config.yaml
n_layer: 9
d_model: 192
n_experts: 256
experts_per_token: 6
d_expert: 64
d_shared_expert: 64
activation: "swiglu"
moe_layers: [0, 2, 4, 6, 8]
router_score: "sigmoid"
normalize_top_k: false
routed_scale: 0.816
balance_loss: 0.011
balance_bias: false
init_std_router: 0.0142
lr_router: 0.000316
vocab_size: 32768
norm: "rmsnorm"
norm_eps: 1e-06
tie_embeddings: false
optimizer: "muon_variant"
lr: 0.00764
beta1: 0.93
grad_clip: 0.5
batch_tokens: 65536
seq_len: 512
train_tokens: 524800000
steps: 8008
dataset: "wikipedia_en"
Below are experts of layer 2 (counted from 0) of a mixture-of-experts language model. Rows are named router (the router's row for the expert), gate (a neuron's input weights, with its number), up (a neuron's input weights, with its number), down (a neuron's output weights, with its number) and show model dimensions 128-191. Each number is 128 + 24 x the weight over its row's rms, rounded and kept within 0 to 255. Numbers have three digits each.
Before each expert's rows: a language model's description of what the expert responds to. This comes from a sample of Wikipedia text that the model never trained on.

# expert 23
It responds to: Pieces of romanized Japanese personal and place names, Japanese characters, and Japan-related words, such as Yoshimori, Tsuchiura, Tokyo, Nintendo, JPN.
router:146129124102138163130150112113139137120153133113093123122132163112091116183142121157141131105100126132112138096097128124087088125090159132106128104122137154108140126095113120164163115122111145
gate1:145077115121133143132158134136159147158095154125094150119141142125149120162134142130102153121126116148138174115162083154125102126128171177144139152143091119103140155105119144105129082096149094
up1:139165125160101120126139103170164146130117146126132163123127152123112103125172111148133095046123099130135076137149150114108143112107122126095087143113164143134121147153179119149109077138136127
down1:137107114169144121151136147169096132148111145108122148155146092124149154172116113126140154179140151121120118157120146160123168099144130159129118145106116153130136167154137187112130132140141108
gate2:097159081144112123097125101102146125111135123130166155091116160114073118166115148146105157157082146127131145173117128103127099142165149104095137134121141103103123160098128121088123171147122121
up2:117124151095143112121131134116082127130188160170127135080121154160105114119109100118134104098116111145146117105129146115076106160126138125085094084116115136138120126091114130141153146154078086
down2:125106168118137123135124147113091142115147109129107127132131065134174128143147099123092110151135123094122149199081144149131149131135143137147156143123098127160123121135150098108132139175094144
gate3:110116133095122152136062129126142150133128151146135125131144138088133143160114151161130113123118132114103180090110124138130123124116127137172101119118052131107125128120123107124122132162108142
up3:127124135127120143145130114158145127096142178163098136140153108130105141100154130117176112090109135159133101126128084128136128083123124102123122127142163155135130152121139147118176123121109120
down3:140136152109150109122133122129145136085126133102133139100168124154121122087135133129167172091094117102144140146139181110074112092146121115146124076117080145132110085110146146151147136144106132
gate4:112108131096103126125117129143123109149147123148123114128121093157085088129134117131125084129082121117124160130172109146119102079104164129102129136131200101124131169116154100111135084106108163
up4:181125100150154186101110112169136129092093146107170134133103147146115134128149155132158158117159105150134162137110111068082154148123107139070160093117059146166124126149149122136124118143137054
down4:147153155096075145101129111127141133162144114130117124148093173112164159136093127132108094149132112169125129159121141119160123147095125120103114138140123147110141099106091143115112110126111121
gate5:164145162132120168120124092118110156127119136116117159194118107152132091135122111133090138155093154136088113120106176123140130111150144146093099132148180112134079144089108132100125103092123101
up5:166153138125153103143134131159145112067163105134126109120141150143125116119068142142103136160128123154135109151148112125119151098124121109117174150164115121145102126128142094117107129145120147
down5:124140119148106110083175133122131149075128076079106102159098124115103131137109129116143088110138143115123118074152136114105122136131117100124120116132105119126117111132121072142176135129140101

# expert 13
It responds to: Past participles and -ed/-ated/-ized endings after was, is or were in passives, e.g. was opened, was held, built, located, (aged 72).
router:164131132089152158075126166104157129136116183120142126169161114116141127162116121142095093145081139146120124137079128083111101139147166138128085133123164076140122174141134118117111158159155135
gate3:164131142162110119164103127165134128138091121147147126097129167157124098148129144143119126112074143097136170182164150103102131151153131126168102123155119109099112132101109098116143113139118134
up3:109134168111167126150144129132114108101092111113118184134128130133153115080170144184112160118134133088135083142161091132103138095119117100109117131083122129090134120171124139128120108154186161
down3:161139185158128107081108107146162149140159119128101111146127177151122083097138133152130133119109117132167142113121143137132134083162120154172104149113092152140104143136149152116141133153129156
gate4:126100116153150096111136149139143152102169116105074153117120133091115102100161120131131118154131123093116187122119101171088124125115159128142118109127103107145162104153124170131118139169114112
up4:128088113113090158127115150141149111162088131156134137151091179150168085130076148082154145117138127130126059144131144093146129123115079114139126115162153104098161124141148118102124114139163125
down4:168129132130152137128114077126136114119121155126107084092176142095110102155115139092132139118117144131127136125117134109140127182122123120169146138091157138133122128107150120147131162138124085
gate5:144133107114110085088104133104120156116108133136122135118119144109094135122167126160128083185137131107130114186152089100144115096127153107171118129092126126148080149164107131136122119145130165
up5:163124124105125096145169154115093092131147094154100136117114133087101102103142131133106148161123119092097152178187080095134097118174118091144091163123098185122086134146125106154160138124149161
down5:131133101138109100088124133113128094093138155144179078144135110092144120143117106151133122168174168080094099149135122148094098119119068108070098104118114117134131094114125147151135161108136116
gate6:118107138106113147087098142111163085107147154117154170148137118083134161069079118178138109157139157142127123128103130135142116120121110134086115111131134088127139131128100120142096112164175122
up6:108118162112159129085079131125157161145141118122183111128098129115125121144098135171169151159129115096131110115130141127138090107141092171119124098121138081142140162096098108096134135145153132
down6:103072127126102136134097156114121120146181138112111177109126162106150099135153093143122113130112117116129147134131096146167091131184137157133126149135144106146133151177102137145160105115139156
gate7:130172149127112142125139167159141159134133146110120122098118137109133104142051154107124128137109145141120121157108082149123153137140132118167114144090113076138102122104110136157128166160138144
up7:122114119123122100105141154117111157107156092131096114118128117149147140154193125130141136126174101105098143140133140092119130078134126151145134146134123180148099141100136110078102104105076151
down7:080120105145141131104139133155116149131104099150140135074125108147110176128080079173098100108122105175114126123105119121115153117113118116164089156118179060107104136112090121122170111098141144

# expert 25
It responds to: Mixed: line-ending table pipes and numbers in sports and stat tables, plus mid-word pieces of surnames and Latin species names, e.g. Mahonia, Eupatorioides.
router:140093139150165120147132129116134079158111172108131103142091085138071097136151095145130131106153115143132164141094146107140089181147168144114119127139141146128164118140153157142157120122088142
gate0:105109128125144110183167158128128155165172108142125106086159105103133150132130169143073135112123118168142119134179121165140139152124161130127117170137116135083105137141155204111090100141145196
up0:121136160103168095124161116162139103105125172090147154156112131111091110091116154126136119088151120099155139163134161106102142124126110111120138183167097114100111113112107133079141139147099095
down0:141143114174120121108140115131118127103105094149140120145117108173135128121116101158169160132114060155114160107078112102155092115140150073153131160146124128145111142131123154084138092143091097
gate1:107155119132164117132099170135108131147148137150156132096125112121138143086112111122131080110103135174161132128141146154142143128093125181115147077133126099149127143136147163118078143143117152
up1:116120138140114161120122111119136076108158080117137113188144130140121117136139155201102189144114118109088160132164167085122127135125111126085141160167147137125123097081146107125188086100141098
down1:148143113118085126088135133140092150157159130140096111144129094151158144131107100124119129123089133146134137111111096123161127123150131141085123130161130135148107141135131058093128131140127142
gate2:154133105129152151134122144131151160135118146136101131120144132120104121141127139137099167104113131120114121156114132108159069139101109156137148125126113127109124149136168136126152088176104147
up2:156112143145136104138103121122105164102149139111123126101129102110154085093137173098115137114148138128149134106143105137176142143111102100092132112091089149137075158164120131149112108127104121
down2:120134131082119131082098129134165127128083120141137103092087145105120087134136104115115141151180149101095131159116155153153107111102106106087115105071131105131085119163158105148119144159129126
gate3:100135095139113140137061110082084141103100102125093132114163106073124127115119119149112091166130156131104153122133130122082147140136137117125138148117108115128119150111074130082098103099168118
up3:150118140133152137157106141169177155142112135125143138118099121170171111124154147151188144103139142080121118110157109145102096149123166140093116133118111143102148116122163113153141134098108149
down3:091128102121140150113143111110127115132123112133187127133116141122129147125132137131105116117133156161159148127145127120079124125140120114098126130090097090158089127138147130099128156153128147
gate4:105141161088108161093175163125129152128100172111116167126131116150125143154062143098125062122162130125138117084102124139159152092098130154157127148088083067160111122103096165132140081152112133
up4:113153143108100107127171103139092096114140097130132175116121176103142161111148167149131175109141110217123116128116103133128095160143116139118122137111158115164105141109114198163169144090152150
down4:139117140104156121165138092102134151102156079131106112131156127126125119119096126121102083096136141154103156121113129126137114127075147109129111120161167096165117116103126139094108130133142127

# expert 36
It responds to: The preposition of after a noun, as in member of, winner of, Count of, plus some in, to, for, among.
router:098084142114113084077144119132102131131142123176138152142137115136144149160130170131079165169151130168160115140123149142122129110120134137126090120132127124104146116093131152136076127158167154
gate0:165104119110144125141134134171109113145128149074161120135111162103101174096062140085073111147162112170094121122104147153138110108165124121108115128161092136143124102108151097142120146122162117
up0:083147117123149120097089154085136155125105118162081104136138098133115102121156095170170118144107166121126146157139137127111134174063142162151142146117144102115148126164131130117110111122099150
down0:071102069100124129155100103126152095115125146104149116115149153136124163144127159153124120147069095107118143139099084152095114105109120110133194126119124150113147102133132110214130159125119139
gate1:121072116069113129097120161150149103143121141110142104135097136119121161161097130131136117098150169157146129126150111155096135122166098116131128127183136167143168123153115139128097147178180130
up1:117149130100097139089119152140168108103066149128133103116140117138138127117115146121164145146172100109134112115103149162147139140095128156117132146184122113113104125164131179109104134117137105
down1:152143104159143145143171134095127148122156145094120158104138138174136135099128140151140120119119115111104116146159178093119139137138131115166109137127128151130102150123139156132110120099128160
gate2:133112120142101102168137138132147154151097157152135133118136130107143117125127111175138098122114158138134114093145141099178083132092128148132082180180085095170096129131149114119139163139158108
up2:133120196141159152158133116103156153118125157095140102155118163135130117115140123108127146155120119126091142138103170142098122191139147162136147112137126098096144134097132152129143095140140136
down2:173122136127162115140136152104131147145166137128145141122144186127142136107144105125175138112145129125153144128125171104102072157158126057119140095160078113096149191088113148165164141129171136
gate3:140081111124121180130114139151118137139109094126112122169124130105147170117145113171112148160141135176140143124138148110161161130103089113122063105125135143161128109140129119135110104141134169
up3:175163156118146121140115122112129134118149149064161140099175125099100109131176131117161120152143117124124141097091134171087094119105140136151146139109112067093085129132160180159142152139171094
down3:123086089135101157121108132145153179109109095166136107165122093120146153116146137129131136155115165106132160159152152133177137189135135153101140117090121102108149147151118093140141126135089167
gate4:104111128132102096126155100107196128114154090160139136155119146175170118082125152127123164143115137113103167124115106076138176082138130121119120109089150133139126128135133158117068115148139113
up4:130140150167173143144094127182098110168106128073111136085101113098104127139088105145101108125122135150142115101155163147155108160106120124118135114153089131146160124157117121199130127115107135
down4:101107101141112151132126107147200149139155103152101157129122131101165168115195133179148128124136109121142113147148130127133134121115118119144117101145134182172143139112113124103116169141108111

# expert 26
It responds to: Sports terms in game recaps and stat tables, such as tied, touchdown, NFL, playoffs, Bowl, three-point, draft picks.
router:139105130125100147165147108145142138133120120128106114153114149134103103169088192099102111149139117123100110168123100103168094165155145160096129148131128093136143148116079098092136150138124158
gate3:157145124141134131149176128152173154116129153133122132121119167121091095140094175085140139141134136135088117157135129089158142157143129144111155196136093108097133121148105130116090129111144139
up3:106119115124108129129109133139090129131137113118115129123148102125124161121143083183113128132134100101165137102105128164103125075122134115172109079134148169152125156117162142161132108158136091
down3:122140119140126142161158109128132120144097102134154139168162132146153137146130151164085179118164078098160144138137165145107096096114142085133145139079123106089107147098117133138165109146118093
gate4:101095129156127189109146150112161154124113136146137092124157126179164105112118146104129170063136109102120108155116149159139094131133111121083147138144118146140154104137162138139148089119174112
up4:120113180175119161160144161137153126144108165145138122110177119152164089129095130101172165084129135095127142132139157159111106134138082090129116140134099109112165148128131111160143133133125105
down4:126094141162125114181132127114143087157117164157113131143070104127130119161108124134121106120152098107130110119155151094131092154089123115139140166137142117146154150135124145097133157145123123
gate5:117144115123119159134134137120134145200130093142126108148128120168152131122175153136168111090123163138132108149128078158141119180176153137115111118114126111120120121132131110116127114114087128
up5:096166116104139145158121120139129117170165094160115084093123077159152151137164147093157094108145150172103115117127089128156156216148135121105112121115101106136105152133117112164116130111075151
down5:105135141119092144158111141184114178127142114159159113138113094129146120133134116134173090149151101090131132121150093092136113128097114150113142109173144090133099120136124092136074180129087127
gate6:097136127122130125155128127153138110080139122127122105120100122098101150157101162135060188124134147135161087123144105127129151137089146168102111090120111151123160115141134147126134091158125109
up6:174113105161104129107124129157100079118132110115146138119139130163110096102128139106113165118099162102109123086111151111162113160162160137106127099121150143113124125069136158098151108161100129
down6:115163152149183154161153086142127087117109081131137105095145163146172165082169105100139102133102164103113121099155137117158117142133142122108119142122112104084113130131127127136156135139115081
gate7:137097104096117121119120149109107094125178169160134146129096134151123150141113117130147149131125150151152129116146079102135111134152150148065122122119136106139084190111082068127143159086114106
up7:126146113120121100124101172089093132141173195160115124093120144084135165093145101119106160130116094142122159172131099158123093134134112164107110141142159136152128139101098129118147120155119146
down7:131112144119134113106131174090115121124100136110118143178133141135145150103120151073088128101140122136141121129132146147102133142125146121116127099145165107152137124129101122127092112102130200

# expert 54
It responds to: Words in population, ethnicity and party-politics text, especially Native in Native American or Native speakers, plus official, founder, Republican.
router:128119131106146117115130139109139101122133156133097102147129095155105129128118124104121136124109128135118131165107135088136099150146140138149133127124111145167147184136148110101137149130099149
gate7:064147144105158109146141136151141158085104143123108144107151120114132108130121125108098150160068161092151128187148122111138122150129128107161100145095133128098089174110127081114160095150144130
up7:148125109112107156107099122127142134137090176129142120094109126132133156131121079113117124105143132164090124088108137131106130100093118120093159136147095132155107138146142117101121160179121117
down7:093140096082126135125102139139134117113117123143181158113093139121164160131122112133174102151076125123150180191131134117114173115148133104156124114127128164114138171127112147127135137108123137
gate8:105108107149102148126084136135130118134124136130112115082144097113151130129187150138101080115150147143123115180107117098142110113116116130122120121132147083155148133123138128140096111152133100
up8:100116141131135108168186112140128140101147136078128168131163174123113097132113117099143187094139122115104138116130154162108118093133124170107111124107095125150109108149113131165145156124143114
down8:106105130164125136128124157105118164100126105149092111123153155106108113180143111098125109141080156124177165125116148100150145145167123127131127082171119138122122133128097108108129155120096111
gate9:130130111132154154136134137121147150113114136125111130137151115104106125131155121135108077114112177141091093090146102112100114108116135081101156152123092102133125147147144136159137134172140118
up9:135120139133083098123079178091096115129088131147138100107125126102113159138115104128112172125174168116151111134126134110096155112141104141130109129141067131142147160082080106125109125141104101
down9:163160126159130130105162126144163135160168152161096125117129112060109142122114125131139119143129104123137111174105124116098081136135097153104090140121135131119128091162136158124120151121112121
gate10:111091106147129122141125152168145128118136137131113135146139160133118140115147130095128114134133129081123153123143105113078135081178152121098106133130082131133112132114070155103147122142127113
up10:146092100146086105162211146119140104126093159130110126171107148111154154130138103118093133097147137154121137157130118157128111155161099124131161130153162128117119158129129141161134102151121151
down10:123111133155140120123136124113131141099121117139127106104119107144139118134126109159142117150122160127118084148142120123125091113128130108133074111171121140143130126119154121088130145127103097
gate11:115102099166102102133114129097149093120090147093155125188107150113167135130128133095127135160120140149119102168150141129096076171130124093139118112102111121108102096108137126107110123179136104
up11:112079156149154104105088191118152159104154145168107156081093117138092133108152134134139116131136139157143177139128134109168156141107086119113081114143147157129120141120120096138130100095114113
down11:139152103113102166145110142096088161130110116136146122128081083112149146158128173133153116117119108146154105179100145086113114209109128112131134137123161131143120102121156152149115115106079169

# expert 34
It responds to: Words describing historic buildings, churches and materials in architecture articles, such as stone, brick, Romanesque, Historic, Catholic, Methodist, church.
router:095111144106160145121150125121134140135124132115138151146191130117128110127083098136113118185130102188157117128139138134116119118092169095149114080106157103143119142127133111179136124139118148
gate3:098132128165154123125147139116128134110068106088063143159122112128131124135124114113124130160113146117162143153125166157113153141152123080140101056136169108137102148133105158143128157128071176
up3:061179128100115123167114103142173159126130065123145121084116115121123137138135117129121156107095130105109175122107123088134147140135133120123152124168170084130128133115123079131122125120134107
down3:092166154129104108135139098109145117178112112138106140120103125125148121130120125137092150134121124149132127180122142148140131163172118117141173092146163086129130155112055129094119138150141136
gate4:145129144118121126109171124181106142137173098090149137123114136140116136122099117124069141134127112175126101144149163127108142113109154149113069076089109139101110131087092136147160126174125127
up4:157151158126096108106151126108166120148142165104106147114173147149150118177145121154132125145125107141124113156073123088118143070163075134111151162106131120116120130101127124166155140115096102
down4:137156132145083178138169106118096132132129138115125129149116151130147100139136124114106109105155137116163113138131115123129131140179105122119161158125152141134125096121135104120082126147149115
gate5:170122144168141159171180073094133164107099120140084105163147131074104130154119147115107122148126150157115140138136118171129150131126157081115087143097151167167129118122160153128153127129138115
up5:100105146128090167124111128112115140148088137121121110157151114091098126139132114166110119149115134130119152146167138154133105144094120089129117125123165166179101122152159137115115107159114127
down5:175125148134163111137155158113118127097120135111075145139128123104134125089128130142125151164163107145119152122149076159102121121103131132130125094130137139143102124081171173102109149148136115
gate6:131111082108105114125091111148125158104124117134154176136190129143079111113115073132131112137137117104127130167087149132110132161130195110111169129106120119132123153157147131134113142125161148
up6:167064146146154144198162159092148142077147133136099127141138104093078147162054134156137109136087113115172107153145143113095119114140146119163118158095125109155163174122100183105127118123154108
down6:142126138149155130147098112160152116117132158114140142140134133130141128122135142151144109172123127121151126153149159132133142125128137120131086137093108079156164133149157165110145153097140165
gate7:104088109143142147168141132135136096129117171128142103091143137104162114103138126119138086173140121151137079122080134115133106151125083113126106134114191093140134161139132127115122103112133126
up7:084168164150113119123127173088166141144137073125142149104123090135078146132107126107138189114095171084114136123136125164133150106135090128145099119124091137113134127158124102110147165135150149
down7:133173146114136117130110141128156152141126093138134118121182128134154149108090163152116134144098146074117132142137100141144140139088127152171127168098136100098135162146130123141132075109075165

# expert 31
It responds to: Tokens in election results tables and prose on elections, such as pipes, Votes, Informal, contested, majority, and digits within vote counts.
router:107098122132116147106162129118162110129120171117100132154118155126155131121117107084110130161083149141102128196068159101143146186152131118152105153117111118107125157117124076095138078168131124
gate0:143060149079097114160156108110189105142086114153121158143130174128146159124133159125129114131106114107098190128155088139139137114140127172146148109147110110148114150130125128136086102111161107
up0:150132113166122107150077146190139136128150118098108094134113126121144121124132099123122173159158170160120106148095181140154126173151131109145094100126166114055141112165153085098133147148139159
down0:135109154173115121103093137145183161129151135103134102129128134102119113101146127120108144095161133170091079098141134104100140115151116095111140078166141153070156119122113076173107156150157122
gate1:124127142143135114137116116188148105131138129128130136150140094097160146107112107144140137135128120160080176125095140157143101116146112140109118101128126157140101113109167104119171127114136121
up1:148143135134125120131131105125155112113182135133086127113119125165107173110106112121139118123132107129163098111151099125138112142111142103078163130129119134122126146141117123106112162146093169
down1:110132087078129114085145115157095103076125156122147153118137129159117145160127113128145106166100132152135098099162112155128091115146130110099148156142146120160117186117104127140126112104139132
gate2:143141137151115094136154102113136149130119111116096081112137160107123100143070180107135082148107128123161146121154147152099129165169120127145109131123092125120158120145132093144111148144196181
up2:103129102131184159116130125110118102103152114132162139122139093151095139142148092120093156093181134103128150109097141121149139107107169114094163073160150137104123119094112156148108132130092096
down2:121133173066147096197120084098124127120117125132177125117109097133124130112115152139152133157149164104149107120135123077128108162108134132154145153111100082145128160149082116103124111143130157
gate3:143106096132122162158128109147102111148143130135127116153103167112089165130103142095128136118139133108131122152169116130125126120164126123116143134140095105132124148114155102117105101140124192
up3:135137145123113086118142115096136098128112090090169146109139113154141138153114134190139112131141125144146104087132170125150111127123154133120169126103131148127114114117087141129152180123108097
down3:106136123178169149103098117179190109154081148096102116110150167099138139117115141127123145126116139089129077078123139126100154094151125114131146124129123155104164115128142087141133104180118108
gate4:148127061112121133119098126098149161117130126129089165101123153123147144143099098083101168125147132136108107158127119077096151122089145129135137129117099157138128137135113076110107142136141088
up4:124136089114141116125133134111153144073116140147075139120152134103129150156124102105147095107141141147109089178096110098063117124107103097131141118148101170097142165138106096144103114154121148
down4:135115125102125133134091091080142063106103114135149130110082113157117122134156126111098152125101142147149143109080151116122133102137150117138127136158139139097132096124124133145131072148140089

# expert 16
It responds to: Prepositions in, on, at, during, over beginning place, date or setting phrases, often after located, born or held: "in London", "on 22 October".
router:155135119148093184107100106153146139117128151159133119118152137160120153144109133098113128157140125180120132170105136158122141110097157133115110162128124134174154193126121117111093123158155128
gate7:120146118155131147086106123157146141149111119167120157149138145115113111140132110134146088141117116091105145149142127149114121098122102129102136104152153169177167119158109149116097124174121089
up7:155117107157069155127121116133147160134141178139132160116155155134149172170084108148116082113140082131155126139128120135099103088125149154133106118171146154158141102084158106153098148105150117
down7:120114125110159116104168138090130091166101133147110127138114104106125144089141124123146139132098168167127162187141130110129179123129156136108145099128106115098123092128159165112143152148104197
gate8:074136109108085179112093107125096154125114096162150145107131137107074122124176144124115145111139154140153129127142093112132136139115147092110157081115136133147122166136143133130119114144099116
up8:099096121150098177146129128109110162136086123170133134071112146130047147140144125135141126085136174146151133133153103132135120149132123136109115099121138165157121175121151119131129117144120148
down8:136145160186119151187149178107093090165106121104115131126071124109104110143107092119148095159145184155130127108161123145123101134148121147084101133151154152154102132114132106103099130140138125
gate9:128070101138125122167142123129077132169114133167120141107090143112129111124148109110119110118143160173101132093111130136152163174132123151124132124155162095084132160115107127127136108135103085
up9:151148093132135152131154125131113134159112132108130124100119165127152129098125125115156118081082145140128143154126148135125119143120143098117126101136107147105124117102168135090158135093126172
down9:084128134127165140149163120124126118104093150133138146151098141099124149116104167158102118104085089128108111109113111126123195138143147146153100127132146115123131112162122104122173119118098145
gate10:087112131096160118118177107135115135132113142169138130118105123120125114105144154132092148113118147143102127126134142136100118113122147103137108122128132110076152162142114141127109129078149118
up10:157137144074124144127119085160144165108119119152152114122136085112144149111143136147118093124152087135169120147103128155108113166145128152126146094104136134124098076137107137104122135111157144
down10:134120116137093158159155143141110123099128092120123073159134104111131160109133139108142090143154094115116079162147106140150130155114129138125162139117101129119123097101119122128110138100136145
gate11:156146151100159122121139112071130148130135127124148110156103137118116168176131136147095153138155152144133176144148134138151155157108135108120095154123142149099155111150118129167137136170115156
up11:159167136079153118085150126118128157112098121154144132173112126143109109144126161135131128098170115112149149105149134176105126148130145088116141106123140164094135110168111186133118143113143170
down11:132135111163142147133097137093129116145186120119158141125131136131155172120169109130128097177099136119095104129131119065139119147118123141123071133115148115178160092142102143132137119143110161

# expert 18
It responds to: Words introducing examples or members, mostly in music and album articles, such as including, included, such as, like, featured.
router:129123143127110177125146123137156136118142133132145147143092127146134155109113156151160142148115124095117135095113126095169088116105153139144089127110098117146146141149113150170120108197166184
gate0:080150170138092160139127079127135125114118124123121080121148136183136131120133087155120102138140135076097157167122166108133111141117094137130108092085116120157143153138143146121106122172141135
up0:121163186126154112145109095104178120117120113114146123097139157116119132097117088125112115098147130094127105105155120140093139168126137120111116083120099113146071131149106121134140112164135144
down0:115156143145146128127167127071110110132106114114158124153149142118149125110142118150111108127165164180142125157102133126139132173094058120153056117128140123109146181154132115157129138091168160
gate1:147129110077114091145132141123107166112122124129132133120130135121136086112108132126120158156132161133134144155161109109111117131088119128116112107116117095131138157147170156166138123208157142
up1:097126161080160160087102070164151127158138145126149124144114113120144146141131139145097142116117095098117145116113141106094064136118157118106156123148105115129134084121096117149167118128108111
down1:092115129130144136112114119141122158114170143138170115137147130140108135161126108126129106132123138093169149135080101091080100135111178055093117120142128108121148150125140134145144115113143111
gate2:134082155114155162099158155126168088136126121131124116114158188104082074129075144148132191127116139133156116129151110124119131140087143158108110143128087122121167188155115128182141102118127105
up2:110135112160115136156117110100145154145157126123109099118120151108155141125145121128126105122126148102146133155168111124144117160132101092129118102118115120155101134132115134123140089061064076
down2:121099149179134142133133125142137121141139134156112079126146141084132145151133147101107138132115164113104164092116117121104146111099067154109106114095133118152087086148125173157109127118107132
gate3:140112110141135156100119084106119135074170123152116187141147135068089136125111122159092123137145150140123137145118125105126146113132110132119105139124145130127125149118130117174119138133093171
up3:123164145076123103114150157112120094170122170127129141149115091188130164105119116098109142153095162122119132114125125127086120168108142114134140132118126116138094130135149155121085140105108138
down3:157109167127150098122137149153137125086152104123129145088174097141154172103116081134104125151151097104138142175168128119070108091125103127142121122118145103123087128111168131108116144129124115
gate4:082145147096144164142079084125143117104159140122135177133149098094167142136113100130119128114119123099139128094127119144101149153110179156124122143146105168157140130115128162117129094157109133
up4:059139167124147100086108149134116134118121113155158148120121142166138122176094095134130105123125126126139150121117122158134125106135088141125133131147120119149170100149106116082119152129116152
down4:069113118164125140120138127139120113171175153179124106121119197133109126146096108107109127106136123147126135109088174177098093125130132149124146123126127136133126134093099146116112160139163158

# expert 8
It responds to: Words after the or prepositions in war, crime and security writing, such as off(shoot), Battle, Operation, murder, airstrike, COVID.
router:095090101150172175144135114128127110164114081131127137105105088177084148122153098138116122133122183117117125130089130124112106124145153107106124145132113153157133160154081136124128078120118154
gate7:106116086116139113124157131123115159126153162137145134114097111104117132092127148110136147101160114113117117079135121111098099125144132119155148128170087141107105117099120160152117115129060165
up7:107147144167139102135156136131117118172144125159142161119145127116145141135131093094133136112165128141121153145111124148127120161135153102119120140124096102119143132119154109115151108146111178
down7:127125111170139146112102101155119139125087129123152112147091101148140151155159123094108126157152142148163122123122114100148094147096107092104125135120111101140147145141061098172108150131144114
gate8:145170088117103129143136154131128147125155114124160166186184139118127134138131103153139135149110125102104144093119151145113107140126136099140113120148080120182131147142111134189140137133116143
up8:167151056100152115158118146160143123046148150155101158158164134152123182134109083144134107138107116115119157107135095127096115131077107092187120123106090134110100122102117121133129130107127114
down8:127112142110121109115111116126172152096132150123075132140146138126136122131139148181112121139096145127111152129177187110174164164044133129122173142111130126128147127105160106120137134086117184
gate9:128085103143111122108104113094140101109161164118146118136193117127141110090082109121126142167104139123125133110111138081156097112133079091101134123190100142129128170143128118134111163146134161
up9:143106150115100119141112136117156120106120164120146111127164107094126096110084125145078147109135158089126168081116120147138103134146058130125088134131112144073121144129114122108109120121130145
down9:128119156110137131156170171145115094132127180117125171086149128109153130101127109125161142107094122110109122145116106144134110076133128109155110137123155125106159134088151108135101136168142137
gate10:135103087145152144132140109152102102123132105140103123176141148122158128080104147133102170114137156112150089119103161157133152107104142140128112141114086159184118117062126081124106123137073135
up10:111144158132104113103118145093132155086148149131121102095131118081132143160126126098093112101127119129108135152111113104081138133159187157108138120138126133129140073131118183094104130139164111
down10:150163108121105113118116102136123173098103087148139156129129115149169095108158152152156124136101096145131155123139121113187121100159121112125113135141150125120096126151111117163124092102129131
gate11:157122176092120146118158156116155174161109114133103133111146103135104140076087178147165099168143107147101112124132110145133137101104108070141121150121128146126084147193142085146114130079122169
up11:117145095137119106104081109128130074064131175128170110093098106118157123157170127076116127126105151113131113102116164122149120160116125168120124115150135097142172138076127165133124123173105119
down11:117119121133134105081124118141128109103157113173145102148138102132109118095090083097151107120143119178167090114124178127143118102073093139119125109144124123121105124128101157088138151148119119

# expert 6
It responds to: Colons after infobox field labels and semicolons separating list items, such as Location:, Species:, Place of death:, and semicolons between actors.
router:155158136103112130120107103157152147154143117111105115108141134141133129102145099160121124135117135173114092145116189148098116108159184122110160151078136127164109144092127154099178080118114143
gate0:151109118169102175086105185102151135101098151122119135119151133144166142134107108116086123131086155186112095129055154097065111162114163131105136114119111132139099138107097105119151075116128128
up0:146127139165103153115126135075172119122142118143120173099118102135127127159133153123103134115092134146139089144112135120100108147133163108127089122090115157112121146098106155125158116115114139
down0:127106075151107138095097152140110090106125135129155150118143155109092130113109113107102117110152105144105100136089090149120107148117157172136116172135125116118111084128134126149185124127101121
gate1:130140145129140166143159151122142110135125173080137154141140169145149163108107095134101175132109163110176161118104151162122165096116114157101180121129157099107170139125132147115157100088099141
up1:108090149135086108103125110122120180100141149148093132142156110118134171092084145128138139129139101171139083060141124127154133093082165146121116130087154154135120118128136127112155112063145150
down1:109156108115133114139117157088161125132140119120108127134118137128125093160124115154138164117133112131118101157120110142170116164130129124137121130151112187155142128107130140130141164129117137
gate2:137121079127130117119139136145162100144093153167134122166145135142162114112108109126147125156119153132164129149094109150177115142153127123130090173087085107118104148130126129134143114121111146
up2:140124055106110116125083132171166119126117152139167135168118104128168118117113102130130124150081157109153124170108130141187149152110151150110106172115146086117109120100110130112165123108133167
down2:113138160101137115087156137122118122115139132136126098130086136078165137089130154131120149084135132105096104108093162114102100114116136121115137137112140142123129139115100082137115107162110171
gate3:144165143102139125114162121139084159122097096168088116093110114131141137109164188097126120117089138193142139153112091146153105138142118106144111147147109136120148141120138186155114130098164153
up3:165164141102115156110135159176112179131125087153122153093147098089135128141169158113147096140145130132124136094133119107142110140146131091122110143156137166101172111147150142170099119148142125
down3:136127089127132113112138145108117114108118211143134090132136173120157113137129137098121160126094135103129100140112106130096134087150132082144108123139128093096108090115123167100147168087135108
gate4:162154170115158118148165134177157119146107135172137133169084079114095109154207154136123116125120095091154114148132136117142050119107176079117117113147135135156104123151142134091130162157108091
up4:101137150167072150132102111114138114148133131128122105133141162158091145142124172091118146104130151106114169122128146147142136120123139125126129147091092079156109178145133136088118161188114132
down4:119141102100104097168111117080110132156173105145135127111132116117136116120119145188140188081153152124165134130124153148137130143129145111144123157164103094111132138158116186123135102172120149